From a checkpoint of a small mixture-of-experts model trained on Wikipedia: 112 squared ReLU neurons an expert, 4725 steps.
Below are experts of layer 6 (counted from 0) of a mixture-of-experts language model. Rows are named router (the router's row for the expert), up (a neuron's input weights, with its number) and show model dimensions 336-391. Each number is 500 + 40 x the weight over its row's rms, rounded and kept within 0 to 999. Numbers have three digits each.
After each expert's rows: a language model's description of what the expert responds to. This comes from a sample of Wikipedia text that the model never trained on.

# expert 12
router:570537481546515529496485499565415470539506524549421565538527480482475539458565479510517463589444425493479547512512514570486484455478519503499519425477529461555518522575
up0:490523567537488434465495557524476489500445442494432496416487495473469462482509496454541530480493517484522449492554498467547488440513501542519528478511483505513576466523
up1:537548420520561510495523534478479483499443508505557491489481502461516519521457578501463577552499564463546411483455546546562497501476464499453512482488470546559526551513
It responds to: Digits in numbers. Single digits inside years and numbers, especially the 9 in 1993 or the 1 starting 1997, 100, 2017.

# expert 47
router:604461535389508448546508508433424548529504588515476463500482537512457491465541448492534423499486569519526550436556533520474485427528532465485499455538524485533539588503
up0:497497506479523482486554551547510541518517437544474492467462468471512460499509545437526473514588330559446578490562537533525411518466580497511530520563442487464472522496
up1:477521523539479486507578451427518429461495466516461488440600509461468502488472525471534490498518497508531483454405473518476498467504503468479463455525497582619513515458
It responds to: Mid-word syllable pieces. Short syllable pieces inside longer words, such as ri in Territorial, ru in truce, re in recaptured, plus the word of.

# expert 11
router:486530490481465475439438445471458512444543476473442429547473444480536597505503464480415564507501554490476525500477546508523584551479487484616508522478535549516464462473
up0:548507533464463486517440487461557548423516523513517505408511464529500471513500478465552521505493403460486521468608511496472449510503445479539448468487603450587526503493
up1:501563500454541528435473473561476520506535501535537489595530504531463497462432488471526541502457571551496506480503574492596517502468399517503504454502474518481520473441
It responds to: Descriptive noun phrases. Articles, adjectives and occupation nouns in opening definitions and infobox measurements, such as an American, small family, tennis tournament, ft.

# expert 45
router:555571540555435537508469571454486527491534458489497581487495484479550527536458498482518528547515481495517448460512520549535419458492483546517479467482538420592521595529
up0:511473461488434535490479500474619474515527521492422542534550483501538544434485447485535461529499487500534463408535528541483431453463497476513490489560450535534484554502
up1:529530503542444454443424516436501508475497518485488447506578411489516475515508480504435504503486552519373476495471493453512620605433492559587469522494519492467500485463
It responds to: Space before numbers or predicates. Spaces before numbers in table cells and years, and after was or as before predicates, e.g. | 1985, was able, as 'Town.

# expert 5
router:525480498443522505422502395470506497519571448433504476534501479484516541508497523478475464446498507470450450466465578489586543563521461534513472528504598507456486498461
up0:580491514496476563492477462458410504534545480510427440468435498557504525523486495525560486483508534535474543531545501515490486505589524504600492421543499510489576530541
up1:434574501471542466469534559524532604500518478534555511475551449474496520510548521557619486480512492548525489417521446510545546520482453475437474559534473446520446427460
It responds to: Infobox field labels. Field names and their colons in infobox lines after a dash, such as Born:, Number:, Demonym, Total, Date, Coordinates.

# expert 8
router:522570489560523445410510508491436497466516538458439522417406501500478526489469497529493484477512542525545537527420545529496494510562539516571499479514519583495451506513
up0:541516429507525461431504459552419498518519500499498464470491524526512488517445466506490392520519446425469469466574457459533479471517557503512472501463538534550532554517
up1:586503465482427466473501495534495533502530501472528469485592490546449415453488526479494513482509501496495404470506527407483518515493465547525497488475492504535492526580
It responds to: Personal pronouns as subjects. Subject pronouns he, she, they, who, mostly before was/has in biographies; also first names in sports and credit lists.

# expert 28
router:604491533476432510496546461537463431452500490475572467495464523492540519532476532490484524536543591556524504556492456572530507514555465500510473481439477520413408530484
up0:502511525579422524490512425492482479464508493454508559419430471490555442495512499484533532459554478466466442472559470416506518512492449462435468477487477454473490519494
up1:506557534470460563467450454482419502462537482587516495593503476499551561492440485458503458479435485512457507533504490448497558668488596441485509482528524497453508465488
It responds to: Commas, adverbs, auxiliaries. Commas after clauses or list items, plus adverb endings and function words like -ly, not, only, then, became, including.

# expert 10
router:525459492466515525469576528529491444482490541536491492447457562503459530483557542495498471518454489482530498485488590528539433496494479519503453490522451497533482466512
up0:531458495571545534582512460537492528479586457523487469518481502551513416434476563460457524505532498466528504531558574436505485468444530554528495491431453432508538580501
up1:448564583530436428535495449513445484521494507518498478471452480503493500540491472510551527487523463476541591473494522503451547476557503459379460501498534525491518483505
It responds to: List conjunctions, separators. Coordinating words and separators joining items in lists, names and tables, such as and, or, &, commas, semicolons and table pipes.

# expert 14
router:537501462489531521527528454493545431538475504509525434490475481535539432491442535593463515541512480526535516524516457492504477505471446436552488538519480493453470552427
up0:526477460509526429477496519513421580449488420500550498495455462491534534407538531515542496501545455503447533498536534466495511436501552487466429525406486463453503536538
up1:458540496439495551519493464526539489595520498545422478449530540452492545513480457470481527531503482488533514486484526526480558513497460441441537508483498536453543520435
It responds to: Verb forms, clause links. Verb endings and clause-linking words in narrative prose, such as -ing in reviewing, declares, and prepositions like during, against, where, for.

# expert 43
router:465525501560489480440468529551527421562561497494511473505593576495592511489558481499478402531509498535450483484515529554481558483492460493495445459487488536550506469531
up0:489452458495489502450580474549488461524530542519483521545504453486451443550512504604529403509507479486465538439471526512482487469558460515541459555562508446461479489448
up1:545565438461493498490437455480381570487624496508517451544464519489503469456477497548478512479495532492475504468476529514493524488424415459547484502487512577489449527549
It responds to: Sentence and date openers. Sentence-initial words like The, In, It, After, and the space or first digit after month names in dates.

# expert 31
router:577478516442568544490523479520566487565431461373482556478504481508526473485441478472490554426442539503514504556457518501444458438440498462460558516426484567504544477534
up0:467436539483506480479472534548526490487530559497465520490438584545494476512394484483441505409421484548478499500493474440492468476495504439464506546492455472400479496456
up1:462524525471525462542544520503535455465505519493509560516532497562522527483429497488524506466566468489480450494536472419485500471537505436430505476497555475398507501493
It responds to: Year and number digits. Middle and final digits of years and numbers, as in 1987, 2010, 1968, plus words like century, million, percent.

# expert 36
router:549502501412458474523463525432465396484478511491511512505534531527512496449471450479482552529445525587517520482453517525567557548586417488454445479550529520427487441466
up0:440501516484500504502455534516541458571465558466514465527448538516401584474494517505619480511508523517472602495511494594469476472505558451482526517500460437519519531497
up1:495458548502457434493508510546481411554428538479415516484478541487461535486513491551498566485528511490518487506548536481538494549539579493447478494537556523495581461529
It responds to: Closing brackets, separators. Closing parentheses in infobox fields like (BA) or (aged 75), plus semicolons, line breaks and table pipes ending entries.

# expert 16
router:443509533564510423553517552511474513436537438489504496506494478494538580446516565537448477477555507478522523463591531487455481525543513473443493514472461475439553401530
up0:501426571457502520533460429540561500476528494459509491495545515513544436467533496550517458486541497483628470455529481428478541448475477545453510479561567528562559495448
up1:465447508511553471564429490522586513478538520549518495506555507478591526461551540559549480579497531508478566416498495546478474451411514546443418479538453485556510481482
It responds to: Name beginnings. Start of personal surnames and first names, often a fragment, in cast lists, sports tables and biographies, such as Ha(gen), Wal(ton), Ka.

# expert 21
router:492563413447480516535560456463512441503491458446534449528455478492605507497455471513472528531460487512591511484457515572540494485468479488456511461542469469438512589460
up0:491469514472488511481503472454472481439446587552511432470525515497514584445491439507448550505474527570471459550518529470553467540500526411560509514512456542502503513529
up1:538506462455518538455538566538558434543452536485461462409506560492456538518525519481494533467567501465525442490503448505435485505551428548478494494524415516505496543503
It responds to: Verbs and objects after auxiliaries. Main verbs or object pronouns after was, to, he or could, in narrative prose: was held, took it, could do, was signed.

# expert 29
router:505532514470458525479423557556494439507509489511457531564456546489496486496583540451568425523502486475470516540429507535554537428527522520507478483463517497476568496489
up0:495467436525432452474532534531461578494494448478530483497522529490497503478486513427539471498489487480532500502534528494507510553464490489534429375495572459498463548456
up1:520532480513564465499387576536499541503523535486472518484535511534503448532447499487540537522514449521521476481519537377505484517474460517453528458538543414437487426480
It responds to: Line breaks and section headers. Newlines after sentences or headings, and list dashes or == heading markers starting new lines in articles and infoboxes.

# expert 2
router:484383477528459519520497540575534546555456469465468514489504468538523534488477458526540482489450503507581418449501475493457511557476501526410606473504509443503435551387
up0:571487602521485465552497484516544433448519429491502543458533533508491511588482476455533481425486508454492485486431489424472519470534480493513505486487514513462553529441
up1:477477525429492440493473627491456486509525491441489472498498468506488513465538505519610447476468455521514517557479463486531554547466479512531507502441564504459531442532
It responds to: Latinate word middles. Inner and suffix pieces of long Latinate words, like -ation, -ment, -tic, -ion, plus the preposition of and to after nouns.

# expert 39
router:492561529522546521417432463473470462498465489493551445560445530533471523497499442491470473583519549549551501460449527580496477518506489512522458514532535525447515469429
up0:473505478530543507508487483489535415468483473518498497521505442547469531522488499441497521460433532578482496488530491524450455493455487519521497525525480447498509481522
up1:475418511513432520474503494481447460531475530467442521448444520528528450453541490460496397527499498510438532478531435447520564499529522539511529475535557529500501458503
It responds to: Table cells and separators. Pipes, line breaks, blank cells and separator rows in Markdown tables of results, votes and statistics.

# expert 30
router:403401491514501508551510494538522576526483499520465472447474465470477461464492435483481483470502473466453507489527437451458491515433538573449569521456431484508492467547
up0:481516508492532555510487469500480502487466497486581488532518521467459479466483474518482435447505493505495466474459478553446544504495537532500571519525492478595508475472
up1:485521422494499521472538503513536469477473516516438417424519522513452519518508436482538466476461538594509529569427515533535429455496460547479512541535500537396503522491
It responds to: Name-ending syllables. Final pieces of personal and place names, often in tables of athletes or politicians, such as -ley, -ton, -ville, -ina, -ko.

# expert 27
router:485534466528514473549560497541513511468507495474524497551573516525469516527511513527535505436509502513507551511530475512471483468542551502475551533531420485537468423519
up0:559546482432472475497468533542471522518503524486484507513502487521522528476496479436482508504500473482544473452523507505557471446495490428508504489498557496518485525539
up1:456475530527510532534491510497471529477434541504524519542503445475554552473518560488502446515508473515494452472490491512528494500528522583357516450482409503593452461515
It responds to: Acronym and abbreviation letters. Capital letters inside acronyms in parentheses, country codes and Roman numerals, such as ISI, BEUC, USA, World War II.

# expert 17
router:557538460455514534510506491528496514532509535555447540556520536547505572521445522492508471554467503495501501456502509522438448540527557454475541455489560502505462576516
up0:504444544514542488569566515516522491560462453490515540415526458517522474483485472499509499471528544522479518556500498478490502459439509434455559533450479545418486459521
up1:514541527527469499446506548592517496567493403482510573523517491527527468515506465497545502423482553545542510481475527475488403379491484457496546513493443457483495511525
It responds to: Digits inside numbers. Non-initial digits within multi-digit numbers, mostly in tables of votes, scores, stats, dates and coordinates: 8-7, 5-7,639, 20-1-5.

# expert 34
router:419536534522544422484498472439521507529535577490466526513544470493464519517553512424528474499493485495508525434549479529476479452561546532514512498528544495562544389550
up0:511478447489588493510484514507474484518552479457473418427573513495501469481496478463531478533487387519444424521519469474539510457417517531540511450461543440542499532431
up1:578533470446544493510507547499449448422505435472564387492457470528495530481513513477512513535458429534457476488561500505528519562513510496483493527484640457535513525451
It responds to: Capitalised word starts. First pieces of capitalised names and titles, often single capital letters or short stems like St, Dan, Tak, L, John.

# expert 4
router:464566553533548435456517572522589485500525494486533552530521477501515577527536506489536519520550500491514486530523531482502513445526449503424483535510446563475558437512
up0:496474480496524527551448450514482441506460462548487513457537489505512569487484442599488560495516416553517523496570508458507478405508523490506513508577488443568517469495
up1:550509513462555491469564550440497479508482462470449444517535481509526491525512451471493508554412473586491529490496482540536487513461509502510460481464510547520462509489
It responds to: Proper-name initial words. First capitalized word of multiword proper names and institutions, often after the/of, such as South, New, World War, National.

# expert 22
router:550461545482494532485564521536518489448454527538552469430510598519438543494516500424516476469477488501506474547474475528474524534523404485513497519480515562457472499539
up0:466383480539557496417453452539551516592533419502415476461479501507420491585519434496497514505458521473518508527549477525491443490491478547515505506469534459565469528468
up1:501489524515493589477474437440455449535446520577524528491483510447484490510477526525441553567553487463481478437449466526536485540503497555451444476509458540628511532500
It responds to: Coordinators, adjective suffixes. The conjunctions and and but, plus commas in prose, and adjective or noun suffixes like -lic, -ian, -ist, -ic.

# expert 26
router:544491522473488552504539561523549470502477462497501518567495452493489563479484456495458520414475541497441428528536479407463530483507532450517544556452467522503525481529
up0:507464519467502503484454438596453494562515392521548499521527468537525528495471560487511512473472558506554500487465459505500456425536551474490492432539488440478458514545
up1:565557515553486500459544492509404476446475427516523504465543430524466504521517473495519517464490514554468459479549484486486503522522505431518507566524554470563529560539
It responds to: Digits, headings, place nouns. Digits in coordinates, years and model numbers, wiki heading markers ==, and place or institution words like States, Street, University.

# expert 40
router:515482457582492588563486438567547507472469513524504469494518417489516470555533559475590446484503527436487552476504475504470493521458530506539472490493518506621491542482
up0:529462490502509496511506489578545564517510387563532457491526441548550474461458507526484505492481483506529442482512532467489465495457547528507577483520483477484449481503
up1:529538502534463475504523487534414469446520450476521555484455444532494428483519551480524468505456507518572355501491480457437501437533459474505514460504411482532509486577
It responds to: Word-ending suffixes. Final pieces completing words such as -ation, -ion, -um, -ance, -ton, -ster, e.g. quant-um, Do-dge, gr-ant.

# expert 38
router:439461573492574457533488468551550457546489516530501473491473431541518499436529515515556541470490450509498537463548514507487481527503564534414527512474476458533467531477
up0:556491485459491512530542470487454509509544546555490452601412495546521532463414491519497527479573457525523527507536490537552454464436550514524441464499457512485465554484
up1:462518415444504488497530527520546468526453510461449501526492529439542494509560527440508569525519534524534498393517511493568523501431508486471431550432504435538479494515
It responds to: Place-name linkers. The word of and Romance particles de, la, San, Los inside names of churches, institutions and places, such as Church of Saint Nicolas.

# expert 20
router:500476481540495465414485474527467509536547551502526482503508507450501459473446486474490546576563525466539478454473501478498487508511487534580490516505519434422496530460
up0:601523518470459493499566588491525528511521458525438458535457485547506474455542504505498559519428520543561494525525483540476539571481569539510560505453477535511478496529
up1:459518429608600512464457412485530553497525515423508459473495471541556518440530533468542462537534503522534439469531516581485458486501504558494497482523525523520539547447
It responds to: Adjective and participle stems. Descriptive adjectives and verb stems before suffixes, such as direct(ed) in well-directed, extensive, prominent, early, several, year.

# expert 0
router:470594461517419447487474485455504487491525480515527483466436493534523503496524498525492559465509533503493486598444471500482545513474441528534457532449519539514611504582
up0:465526487555507484511494515500533570517562490531543531507526464447489475514544528571461496438530495467511531469569558449549514535498452462489434556490500495428553476509
up1:522508528501464446474462488536520565494493523481501622533464485492464424524568541483581485504560516463529448486494571508504489446503487523506452472412438445495518512524
It responds to: Opening punctuation, table pipes. Opening quotation marks and parentheses before quoted names or dates, table cell pipes, section markers ===, e.g. "Seba", (1965–.

# expert 42
router:467558522481468438474485544430507496521450536595495605495449535405532508513505513498474449564581554560532446489544519437574506451512517462547465492460477493529435467452
up0:538486498457487444477557601493460460557497464520509512501520501586511520430499578528437458502512524522439458559465468573520463493575530474534538448539505520494483589489
up1:503472510501473497442496577471453497510528593511340488550468518472540518552500490480534501530494595481500466531521563486514431528520511614572501510544489511524481470497
It responds to: Determiners. Articles and possessive determiners starting noun phrases after prepositions, such as the, a, his, their, this.

# expert 18
router:487479481487534510531534472437523546469460573536576420449527476537500508494493533569588486559499427497491517458548488585537452501491543484553431468541589508522531479494
up0:443491466332516431512476446424536506548507484498572500463535507486483538434483521516509515508567435425511561442486470514467463548515495431474476463461515501492473538483
up1:513532422494487473504550475413522541541517505549495458501470471500518526504511476472466475472564494567471509488477407496520439479454524477560535454477489428505462597410
It responds to: Word-initial fragments. First syllable pieces of words split into fragments, often foreign or rare words and codes, such as ma, com, ron, dis, di.